{"d_model": 192, "moe_layers": [1, 2, 3, 4, 5, 6, 7, 8, 9], "balance_bias": false, "lr_router": 0.000382}
Below are experts of layer 6 (counted from 0) of a mixture-of-experts language model. Rows are named gate (a neuron's input weights, with its number), up (a neuron's input weights, with its number) and show model dimensions 0-191. Each number is 128 + 32 x the weight over its row's rms, rounded and kept within 0 to 255. Numbers have three digits each.
Before each expert's rows: "gets" lists some tokens that make up at least twice as much of what it gets as of all text. This comes from a sample of Wikipedia text that the model never trained on. Tokens count by the router's weight.

# expert 19
gets: " in", " at", " from", " of", " on", " In"
gate2:160129058172099168136144054152153140122148136126111157125147090129184099126161117149174132135119105088139110109125149133127141152131120089120161129087110129111135185136102117137171109108193136106111173133124110120151107133115143131102111172131115248124128083113152136097093137125130201088167126150090189107109180147091111159146081145118178092132163111083159192108085154072059144164116084149078124155125131128135142063177143129125127150104111144098152145073087139128097110145149105087076092151157184074134091100103130120124071161115084156170154141248085099105124134157086169106
up2:098192119176169150132104067079123108149094114149055129120128106144099128095130086149160205089071135190118157201148130100110107101124114084163107118118120083214088171105089133100103122135143199144125182090123155134104158158121095102103212135113076095120136149145150133120120124065085139116116121159194110116087170130108123148138118133152122132146089048179146126173121106147122121112114093148162099130149082168165189101108106130114131169116130134116148122108068118155086145138105129153093199100119112101183088137107123167204155150141087124140176174141109136146128120079100195117
gate3:162153144129143082068157131095127102126144129102153157119121085156087119125129164178046139102122161106173153137109133169126135103130157115167118173158139173117074114144141101077118107106112170183141129142126155200147179128076142110130071133068143122169087147150173185098106123152093144139101136197168173136180136127135130154128095071145166177127155137079138113137103096097091113127130146111174152010120129094097097131181142128106124143080113118164182109085143107097184154137110153108206108127160115150127119071181102132174097114079113120145101147067180123113095144056102136089
up3:198117143172139141115111171062132106155157138157099142162147177158153135098109154113048175176129109087156134117114093099120147058141149082056121121142118133151138135117149160087112089106157126097098149124120180136088157126115150136119080161124061114067161101101110125130101094122107158150166180128105180104158088180117099140168110101117158104104134144104117124160183186126112154131126141179137185206155069146132165101079146159121092137132146183149073121135058090101134142081103158100145071132109151112109098172102198067114048138129156145117141097136150148154094156150070079129

# expert 1
gets: " was", " is", " were", " be", " also", " has"
gate1:122200126149145063151141110164081163211081156177083185123132089104096122100115173119163058158140109102109162171127103130115116126137114120179101134162054169138126112140133145143121134162104120120113188136178068126086123228145163113080142089090132153134121144132123131117128145101171167122132186110161144165145075129055128101119058118144094148115143116089177099108106068191156093183148107152107100082135140085113132126116126071123180146136126091147159116175119132178172107095181153138081159095124134110058120155142086143139131121105111145132177164127124162110163098140068117125
up1:063119119154114077131159101131179156205138105081130116050162114101086170089111125147087127190074106131062087116079146145160093087129098120164190149133126140118080134196077158177162081068168106160148121134128136164137192110131145130118112110086118104123073099144124092160115096101198131088106123210163061154116165166072105123117112142115182133118101113147119139141105175081139082134099135161110142108171108143147135140092092132110083162158153159163149123121078121185177073103096095107196117143126157140118139116136150152147098155128152146179120134176130160119157168128103098121
gate2:140121182150140180079115112137137112098163144149107098195152112108147130129148141086120064075175087134099167188130170107189151157147156060114022072113115116158123128079100205123118156118121084103127114146163138078146095118178119157114182108112134084138167097089098157138162136158096135075128145096147170166124117125122143093121135127099104180162101193104079108145103156178134134165154215061153078139091128162093137117170064099102147143162125155177124156140101167073127102148112121107154130127138152119054060157120121150101125139126131126136092121121123089084174116154111140106
up2:167174143129090130136089075151157130115134074153079148104169147085138100118097189077153078166155147101094170148191124082094159127201094059124115112151136179043139095090144118141152085117107110117124115103136157127088154153136139138134106133118128093091130146111086122160123175105086208115112122145102121127137083106096207141224142089129121161103108130145120154138104182143095140131181156121180170178141123109092154147104118107132127113201161110120074097169104101110210179104146149150102082164147145117156106148156177076084158126098132086161117126115091080103139105109101160137

# expert 30
gets: " |", ";", ":", " /", " –", " —;"
gate14:127087144110126158158102169172130123126128126131082097146104085137129131050140126139135124133137155159130112126102112077133166145122132101171126074107106125096099109117168041090142126197162144179112175152146183170095124127087142171155097086051110095188117100159131129088143126107152067107151131116084060190087154170120143190126160121114143118115148114137159183105144142144123133049103123090094233126067110129071144210106243158117143117139140112159135115180117099125103138162116128129137129125109177113125152138141117105124115112107149139119103142161058102103155117104139188105
up14:131209086133114068130176125110174102093128175135118171106155097142144130192084150142197140145092141116172102112147127142107098134148129092101111144115143168141130165108112167101142112054126134122153163124055050112132136106106128141096193165151113139024159130125163168134073070111140106109115128103142160117112059052182098135149132141121085121079144169138117081143122120117107145198155150163129093132137160089116107116190093105144109142115113117128130166070168147150110196117170150076142121079128137117087105084149122129138153103141152168120158110134116115138113162246098124128
gate15:128132152143124148079144108075143109163094078142155118112118133145151137102117144139185148144110127128123136141180181127178125169125110095127083177135140132149131178031111143176099097119166142183160127074127140136145050154143108123109108191078112142115037210134128083142219126132184127126129152103128178075064128126159132125139131150108126159127118114199110144133124126069182048110151141125141098129116108084082154137118159095093104079128159084169102106122148170112096178152181117030139120148130144097151116148136131136108127095164093110106107074159124115156156148148074136095
up15:115166128111143116087071116107189160210160089155090158127155200106100137081133134170179126176151135121075091142115124149195132109117183133123059153127139154143134089107120142144075099092131146134158090086126161126141100146123143118116116135106113140159071143090147080108153128131117161138150125173124165061088074130120118124186133102132104167162142111121135138116179128143174055114100085074184102151029139107114121183142093068102104126106146168174154085152176163090136131120105076152099111067216125111208098154141136107156096121176125151124104103139153166137125135144111135150

# expert 11
gets: " that", " it", " him", " her", " this", " them"
gate8:106174197089072134135117159117141127151166138075100173121119122118099135075124142100055112175147119123150105076074101142128115155156115166197083112169128115079150144107119145112116138159152191121090116128143163138134125126123101099184135124113179145186214126132149096092115083181107082126053125135176089159194120105137074081127152066153126146046163068105107109115195084102171145153126107151196098128121122122166136096145169108136147137085145160116119149152091046129162085129094141148131108129146179114135138151136133127077089164083136152159073141162146125161122159120155162135
up8:180152089160133101078153147117099122187140155146105054133153119147137188158115133087120046111118132124153174144179107164124111185156161152140131122080151125127167110113125125164194145110107165059136202125092115082131110115116098073108150151132085109110151116105114122195146124154087110098150098108113206151117200094138197085144090127154174110179131083111144093094094110091115121130109065116119154077154150083123086180117106054145088115168153152130173124130160105160139123142123109142118165155085186091167107141169143124113109132113135109111246138119153114145110102109118111102
gate9:089113102176167095152132107157109170128128184082171111113139138176129122113125153114173114113082123168094191119130139191075124141170106166132083100147133171126096165123171170114113070084112118110162142108114128126114086095168107138095142132105092175160072117095099136123119114113154157100091116131131050096121163080133067175118120124183102145139103125154112144123120107123069106050119178166166130132111155084184148221145094095132098120155168116190146118195230124089173144138147115182152155134087110120080091128106109161142139146104174111102094068102160138131159095133091165129
up9:146104119103108099123127133102152133118158145143131144198135101188098144126116103106086107171110087138104121175122116098191166094122092173117126150170108114127143065156059109165126094125105139088197153100115150061115071093121177122183072112160079086101147167205177174152144168098159148148110138086123123107137150134168138144118140079133112087103168085168170146133098135113091146101107149137125205045202139129112174130139141129111171077075073148110104103097057103173143101143134154191116121126141123116153135075131156144120104146124118124130104174172068125171096183102101136145

# expert 40
gets: "-", "|", " |", "\n", " -", "."
gate4:110120168147100153080132148187112132075095193133174130084119106141091144176093110147133085156107131126083116116143083118135155137105198086144171131028113159152133104140084170166142184097141159152106114151142053115110136109104122118171144128158134143131148141129144143176106189102216138109146109133093166103065060141145135087132146135137138106133088162135077151065145210076137138168106084128108100150158112144126103144112129108097212132119187094087105108099108127128187113122128107146130092160147130121089123128145135095155158185148069141072157112146111064145066151179103140147
up4:111123118098174125036157158106171081098137113109166146107123058194095148156159130150095113162190095153162103182112063136139167170079103132127156149097080156157172118133105139179141129053116128127128159119120110087101126138166116111148121126175147144138141114174149173134147125086134112129089115097079170117134085163146171152120152132132191102123131145104102129064087132113151164136126059102142093078079168146124142098076148061076173150103171117081133100089104119101122126138156065132114118112166112114095109128128196103154183176157139108119087116190177150135061139166157184145
gate5:126137140099113069154165101172165128088075073140096132140141132159104169102095186096156119063174188140176129173140095179119126166107153134091174126107115068141150117089078115127176115138169129143108101094150113129126125125157111165173166119137118146157141085131066118153177119175084155119117081128148185114074180089107155061122129119166114128133182141109191127149119198090094085103104086116134135119112112179130159128097120100169152129127092114156169156111132135132107097102117142054124168099167080127098104247103106140112129125113151188128115123101145100123197098093094150187
up5:118171124066145069172170120174155145130107081136107144097165098141137189143062167131083173080134125140106143207102134175162098100124105096113183148115095105144117138069120115146134120138158130183094058127104075147091068115138121115157182130152134161193140106150090135130126163128111136115108111107123197123132137110098103112100142126140143126141151179103195135203123176145103104106130110065151151124095080178181110113159120146138084075147123158213124170088136149061163134095106099097179096080181142148091075176125099115127112102134137163117114110110168135122195125108091135154

# expert 16
gets: ",", "ist", "er", "),", " player", " politician"
gate1:218175101094096124132097068154140151087109097139103147102174129151099124083174126080083115136155144119110184119074093156057110168144182183188110084109094064154131159152079132132157056192154100179140190163101132085137135067120119121115117101124152167164077108096106155149157155134108132100135107127111072114127121202145171116158178114115151150156123130148100141144123127126091126087160096100142166116142060108153146153136156151094104130150144104166082135098146098113185138068100136179147072156204133112135075127129137170127071116155129102146088143133160145135133167084108119159
up1:144101166131184141131121155113131105080184118169106141152184099145134130103118073084096148113158135123111198174165160142144100147133140144096114114132121094139124131186155075164143070148051081092142083119125166054075164103144151154095155110113169100154074158103132135111098167149120163085115137157100183115138130139115138108153077136166141126077131127092136123149056134155116074121079138152139077068113115136152141176137130162189141093129149117208104146089060190120171134136149116110126152159137126114146103123134057176115150117152154087120126100079188073082112203142094140180
gate2:205111150135130066173137207205082111117131109085183125143183117184166130125112072066119126157079116157126104147116135124127131131207117143157122137192095141142117147126045107115136142130205146110110115160151060112115129159087153106133109105111176144098131178096111093131192133148092096085168073110134160108105144111182150085110153126119105112076162162179111113107112149115104130120110108094134122062130183090104122166118113106125125062090150179128159109158066196137118162128143153135151101113091125124093137092160118132155116127107116080173125135119091102146111110195201151130
up2:201118193120117139133190150172094162111099127097171138125149138166131102135113056038162078076074038112156103153164160082104180152146105142165117136127064161128068118125063105076139173165166191114114112162140100089151111087119140110123150140084162149104135157130113112142185110108129124088131092138112145165107143134160106084093091163162077178112144140156124129148144152125134147148102099116112127118116165084134149121106142139127145125096145158107164067103091161121124169152158106164178104148165124112136079080148151168188100096082103100125100128101114088164120185209166138096

# expert 33
gets: " |", ")", "\n", "==", " ==", ";"
gate0:090080094104085151138133172151158097113107135059131131160133128144115150105101119126124105159144138139163119133122170160137160096096093178131124175187128168145144089134111172101111161129186117143126203150097113122113071089144133122135163102147190140105061092142132119075130149157070054125120142103159167160161147162144138143099187126164115064202058128097174104114096102096142094105079046144126128158059106141142151108142140088167143143184170105111162087108124105118162096170087060129129125139167151081100077167131115152144134110119165095151102186188113126100158169131063110113
up0:149142109130159100142134166102173119071119072125207116125128133163107192163105115113118150090196135123116141162159036098110156186138171105104125129113079143153100097041110142105072191151171178099077101116147117135173113171078143124095144119189139105130125128140099121093139136161099053107162127161139127164067158081139147134130127133134168070175118105130146124163189143175123125110133129105139138130114120110131111084087181125162097169059080138132085151153126149168100081122124180121101187109051141148163086131092157128118157139119159128091083120132098075103143142136127135200
gate1:162174141146134156207121149125136145139097097075149139101083109155081171099170151139139121138068141091076080125099147117132151161110177173151068170146120122166163108123093117095092115083140120130173158170137150078132136190117162095141131139078147112123149108129137159177212134148134102075090151066097109085102135108124145102115092138088129109179142132155121094093160114123135123085137084192141115136142162077134127084129140169113106126146133153126124160162074108125038183156126176106136089136105158052050137136108134066114189152193178146130103104128109155155194128153104117176
up1:120144165126208117150120075154151079098088171142100096169144127173113142180148168115130096121099106185150130167087160150107086117124164167122093166138145189076149092144126105124150075142149123177118115112149119114110168119120137044154083172143104156139081102196115106152094111127170150115092100179220103130109132136111158120170109122172135144084078136130156197149113076136128151093107075118126094104132115126144165109135158075157088096115137081050179169115144104114147146153099098132107165165134158097127174094179126168105064153085154055127193111090105156114115097115113100116

# expert 44
gets: " H", " B", " C", " R", " W", " D"
gate1:135147162117123183136130092108138163131120132101086178111120141146128089176106111143100130105128126050155134116157130114148125095099173120108066101124102091126150097147114092110118095111102175084124118117139028159161147153161176115163093172020109183170186112116099123090102104127067123101119127164125152163095124157161150147151168136126174104124143144166098129125163158158152098176158160162107211058171140149146160103110178040112098144103142125134074139115105101101128104198129150107123159107216131135140162134103074094155119127144145136130160122159161086083174132152143115061
up1:146094168100038135132147115136110161116126117092128123061112134099130071117061125128177079119031096098172102115082133128171152116163110152153169110106081102084119108117138121133122158055150171141135180099134133142132163130139145151150135134118116121160141130085096104111155125181138086139114104103197131134159075163113156123110144118146092135110124117072122204097185109133076155149186158153133104130062130124128149137160121187058148121112101165182127138134135148139069106164111078090169207057143143135137146156161108204125134156132150148109147155177102103185177146109135075111
gate2:146132111123138165100131174108161173136197197113115087159070107200142111134136128122196093133154188123113080138179139097123156113128124069049128128143115183089148122121085179079150078058095089147169141148171202120180110124170135126146166089094127136165151096166087099127077149138115113099134171164103083101130149066110100140098128118131134129171109110111184099084157097145056107081154114125110116123126130167146163122076105125159094154145184150153097136143129106111106113155111086118064159158142100107130101129114142116107158117156075104123111184078168171126191140156082133174
up2:121090098071088112183156082097110166175075120109165125137095156187049131154094115115099147140127179169112154153111177124166104115138104131179092133164087080126126121113133161088138128078091159131147136115148139129174100094126142144126138133106118159157100136172147102057122124097109138121131129167133127122132118133098193122127140094174144130068176167096100118070085165168146167123131145127157074077115198068116139166141084163094134155111083153115105103088127128089070101117121163115115162126139140111173068124173113140155137088148106167153140139163192137237097143158141187041

# expert 43
gets: "-", "\n", "|", "–", " inter", " un"
gate4:170157160112122085156166148137152158141089120138164172170122158081086179049200172156143116119161163068130138111115102083113137125133128126057095088144130114117131176130139082101133094094110138178198164133126104145132100171137185139114156095118122111059117157108173077145118120060106151094071052103163119124161162143101133097107123136113078099145115167158118115159162138149112148085048143176089119141123105121137161122107141074129148131162116150153124159152137124115150140163122184135160160148089080134059152097162141151135132172167124034117170146138158111158086119052183123106
up4:173068125118105145108122139088189138152149156174093083185122109182095109079131078096114130127160107179192133186126113147094134174117104117067147088145129134163139111122145116128099156103164148133170083137100164092133093120125134134162172152130141155125137164071138115137082142110136120117158095087138155141088088127139106123121160151144098132163106115084080100115115180159147099107131164085150132093130096170167130170092112127145129082101111142132183201126130068195143246163186152101168115146073106136128123137083123154078160158078118058134147083105140173097128117185075094073
gate5:121119124093114109128095101041170126163081150075140128129092140120133144138199141149097140137152149120168171136102159130129124131159158098113051084151047146156167142058067134113143090145126163171121137124111086120161090101132132159098122196171076140143128128176161099126114130135110118138062100102137150173100125131132084048164125117181106103169103131103113062113104132164124109149071135146127193157164122192126147103159129138142148120172159153147125115132153043149097068113217207101153112133124125130085098145163111110126058121132130164185098125134120123090125174150126161165
up5:127134089139105112193103129118138128168096119141091134113123128071065148138105113137104135092206119151087167122155113142103100172064124119094115155140132165128142111121161108078151125167121087108095113139149117121156140211108115138134161138179163179062103112139156035127078096171107138087092119139221164233171150196116165108228112119097117155119103078118127129130130125165118121143064149159108155094142119092197178085145159141102136095080124121139145072126111085150186091139114132085199124145102161138130131124158124112133108190122173119129115128142126125112121119114098132116

# expert 47
gets: " a", " first", " one", "th", " two", " 1"
gate1:174098091135133133145151142091112094068139101170189114154150065112123075150126068142136154109129151122074163119125148127146122130108087170118064122116126173109163197147141157116154121203143112121098079097107101149116113128123161108143122156096132124120100144059114133141178058165051146185126164174053097082138093105111123198119194112103143158045103099126160162176146129165126126106129128168165104101163162099132123107138138117116114153143074081136103136086175119118088134166159189200106156175180097150148101145069104127138139142041133131130116115155098130121143152138126168162
up1:182176123190132088150132152110111111126116091110122157157111116109102158187147130155112082134170096106119137053077109110055120123114068136138134140128157071159094082166093135161115146124100189099119154121105130124084159141079147150181131126075129062111107128144154135141057139146152133134172107095054102176119137095163154099157187160138184129122145116211120130146107152162126158158103157120136112096082132161136106075105120060093072103085064138094087098143113126137168133132095128164114156122191134120150159103099110162121171122105212143110186085174151128188140123155132102179
gate2:089104124166207129150140125155103117099150108130104122103094083124083139077112184186141181132130122165123130133105156175143127123161169089091078086122135167159071202173128153166152149143107091130112116128113135054072128138134094157157168128114101206107129081082111152121178095133131084096151139126130145125129071195114139148121204078119153107066121111189135123159105173121107091128149150123146155146117178154132153110094072162112091158106111077126133071110141149130182083119118125076100093117155138083081138135099190119169085145112110067159149167179145091123144137071114133190
up2:157084095135103111145141118105058096111128137149112112095138134134114131058087131173093144112156075128133174159120186144138118126169108108164131124172124166151106176083116132104207082057140135147142122111175180126122107177132133167122101135189098151072127115133078148097135162103121115141147174181128140108096133079159103133164164107124123138082114073115045108188124129073087159082135161167127154140120126063122159123177153119156151113119130153092140102093131110194173119144139104093166150154064119181034114113119146166134162162185097086162085092087101097128161130121097198141

# expert 5
gets: ":", ";", " –", " |", "=", " as"
gate2:080148132100075125144129140152168116143097167142156092110154159130077130140132155117097122130155094138094141101164112174146138099149191115153114121062129168099157120145207150087147117121093127137135132098156127137111118162091186077135157097121221107148157135171142139081198077139152113030146146117118175139166061129108151159134171119082132127102129098115171107122145142190138156104158022066113161078144118157110109131107103144107121206131114124145137152135157139110171082134115124121157137121129160143155102125125115126157103163071067100097171093093185160055133154067083103109
up2:119124111093132119150104123174161174139133141139132142138163090138068073171156180090148094164108114078124145079157201167144107153130178102180147152140102177139084104137173141124124192068061101096142127185147149110091073159161167102127089090080157124150200148153119111107158109127157138116106103128113172108126082141080140185167144106090141146151119101144113092091118125164135109143116082112178115095144116128093069175079070101095161145095192117128172132076172098083152110133123168109143117177165148155133142106129152117130115181111066104123146090141137166141143109019078118118
gate3:190052197131092095136166145116123103101110167165084101116116096086081141094109156098139164124092175082124168143133156114126126124103175172143079131063140150103097154158121159169126157150171156121129056170090157096143099107092140126110151151104110197112123141140170110129118052151111150177188124122124123119115127148146124190172174095086078123167155119163155168061121122119115137210106126106135160075146114081112110098127229097143135102119097131167136115136093118144127100152141102175112146147147092106115177138092145122130166068150095087095151126100127158145110176049073155141
up3:135172097149113098080092118104170138142102082120059115137092122086106066144158122096097099105112117118157152087126161177120131180156190102132112107150136107199170168128124120115115126122137114116152189087139166137118173095165108116128134204137101120107141120071129130106151183134171114109158119081102110130169069107082117105127116148096077138170139129165094168141158152173116096127132162199108169094202154106144197076109059118182117113139103112131113142161139146122144153138193126144122140170154161189127154107082065107163072103101111141111081097152216131087123118120055158103

# expert 6
gets: " b", " s", " c", " t", " st", " f"
gate2:100181058154130109071127129120101159135150202159138180148123087161102132101079141112126080131118120141090139111133105121142084115108063151129137136158064147152130113118180208183137146159125097084119163099096136136140119143119105153154179199081180096140131096141199083146095178151117097116142109131142162149121138124113135126075144109136072170092128101107070110131112189118134119131173150135146177099149174147090108165098096096098097142149060121131135112204136141131105111130072154110152114133124164116082144218109113072118186151151117044163147128122094113131129189178097160086
up2:144120159112135138122194116143135058139099164176126109126108122091066110093140113108168167111156120107093110127138165089113122101131112169085179111101084097106113146127097113128182110137134141127185142127178170079093115084061142162119119192032128173107038142085170113189173117129100117171069126170157131132083146113141145137090143123176162165171122109125146110105137106103139160081170162102124057160118123178181157082133115128128160110142111186138121160150115122145109106116167123099173186125194107142158130120181149097111168126030130097086100136128096137132160101136074158137
gate3:170102138053150123123167160115162131153145101165160158119079176146179080127171075075064149140126158119150138128124135137133112121131110170140167131118072140230106149126171094137105188164127084150129160134190121103111146099102074137098128115098153197135128092144119104092118075119156124060189159109118134066123115088140134178095117124159124093114133159129126108146170107198145136136143085091124129097075191121146085152103120156112193154171132073147073146137091168126135121154103146087073110144154159147081113114112085167120145175084135136167091105131097125180090097102068084166
up3:137135121140146127094145118095124115100083105063146135165142112160183147186167205151128062125107166090081153131073144155115149126121107125135138218143076156154165074110117140080162129166123108043113141112151113081111116144186194125105102133131176079147159085146152174071042107110081116178194096091128078203151109124125171181115113138074109138112073135135141116146149121130150115125122154124149109135115125138129139136157139111134115133155126121136138122124112132125145110056152098114098114199134149185157160091101109077127202120068124060175081099117115120159147172119148134143

# expert 10
gets: ",", "),", "\",", "\"", ")", ".,"
gate1:193115135145163170132174146100119128167162123143091096100116073086121159147159147097097107175158146154109139196102171139156170132158101097121119180113152147124192089132098096139129128090123117187241133128085131108109201115090104166137085174120147157114109138130185125120076151160102121113136097120126121198143147148211155151062120079201148104091123103159115127129108110132140149083131128145105095164112056071135114097090093131130163099126139081125194034117159136107132145112138149129097129084062108162151100158152146143103094168147104148147132094094156068123140117111123116096
up1:136160166107131127077131165191147104117162202092093082141119118065125160124119134090157137116138127103119128094133172066162158110120069069156132148130140137087117104107148141135098125096140111084162107134168167145139131130113179136159115198135163123170125120169145144179139069128146136170118141091140124141140070122146092126112105159164097045127120152118109098140136098074123119158073108117166139206176118117134175098181107131100195124122095106082185211122110125127135111085127128139072110188085079099118200144122136180122109024177109124166140087091130137140127064111133120148
gate2:124083154115140109114166106099078143131124104139141156161103156164088124153144159156110094153116178108124102110158110146062119150144161115167133134125134104171139117095126135157082118105114126103126117117174014139095141128045117120138137171170115138174120119161113135126187109169115128181154111128097076170157184106150092064158127173196133126141084128159133126074076121124059142100080207127068187083140087134125118169069121084143129112075130170118101135081106168138127157079119089135096117122073105161156159152092076137188139122132153127160142095141184158124134142139221160115
up2:146142119157119176127129147188133122112125138131132132157175093068171159106116100124148139112183097162153131089111121083217075146086122173088132163104092128091077121165128129052147163107160137120164153155125155186101084113191142157140148069130142116079161107097113108170107123105146160115051113096147169127143100094099133150077130169052105098126119161064142100159186103137148170118146128114184082144170135084129131107165113121130163155165135176125119158159087033144177088147147098140149102172144129104096089138152206149088134135146150139125100116101109094085123067114080093146

# expert 35
gets: "m", "b", "h", "l", "n", "r"
gate1:151126133124089160083087117133109081111159094068141171176154148180140164131142129106140086089119135101131111161147133128114084092115169142141158157197105163144152095114100173170134089116062163160120156074159050084100162113151071130099112067096160119084123175091129118117091124124211113144175126095196128110086107205148161132141126138141130148112142126147146074173141131096084123083146100100138153052167158149102138145151144134128092094105117139109115128110154156167146132176072167117116147154151167077128221146115144121110110134197132184161089114066144084117153117158117165084
up1:148157073156110142090103141183162067100174136095147143110153158157127149105152137139120126140101134134121125107134131125109116096093125124115160154133124207124163106166106138159132118164126152174091072153224121153132168116158065102147122153121156134098156101039112141139159142181164120138134212120159044107091136167111098136095124138054133145127113140117108130112132152096122130071119111095098165146132127190100119208122137156144120068150116133182122156095114168123091133147112110073120117078125155116220148123105135059043144090138122099121107092152104109106200118106190137185
gate2:146113151134132091146088202198134099179086096142128179116149143117112207175125171128187109125163107097151133113117118126154135142163125099168109167136185164133156112115128077126126130176111138093116162132115111123121116158144061099125182099097055148089141084142098153126132098133119138085067134124097151133066189155166135174095153160105090123125114132141169176088111165119115203109068108089093093157187102054148134106065142126165076142121160164093181088160167185164133117117115136160104141129125184071142120095169115116086127135149159103163132120052106078152097108113135104100
up2:052162114116193126113112115104090133130155154116129122130100099131123177157139100125147055094153126081116161138104073125120180113150148112119131170145175099133170100104081197152120129145195163142123140182075139129189180104058088139095074158131139089091124156143152127185152173129143103136164115122128144127113114133108146058136155150174120096128213108087176113098097122129128139156128152111137036056103164158168096142101091160114155128143148093188115139135118083123143133093166092096074075145104144161133153134129157120135091150102136180049088126158101168093157158094100179145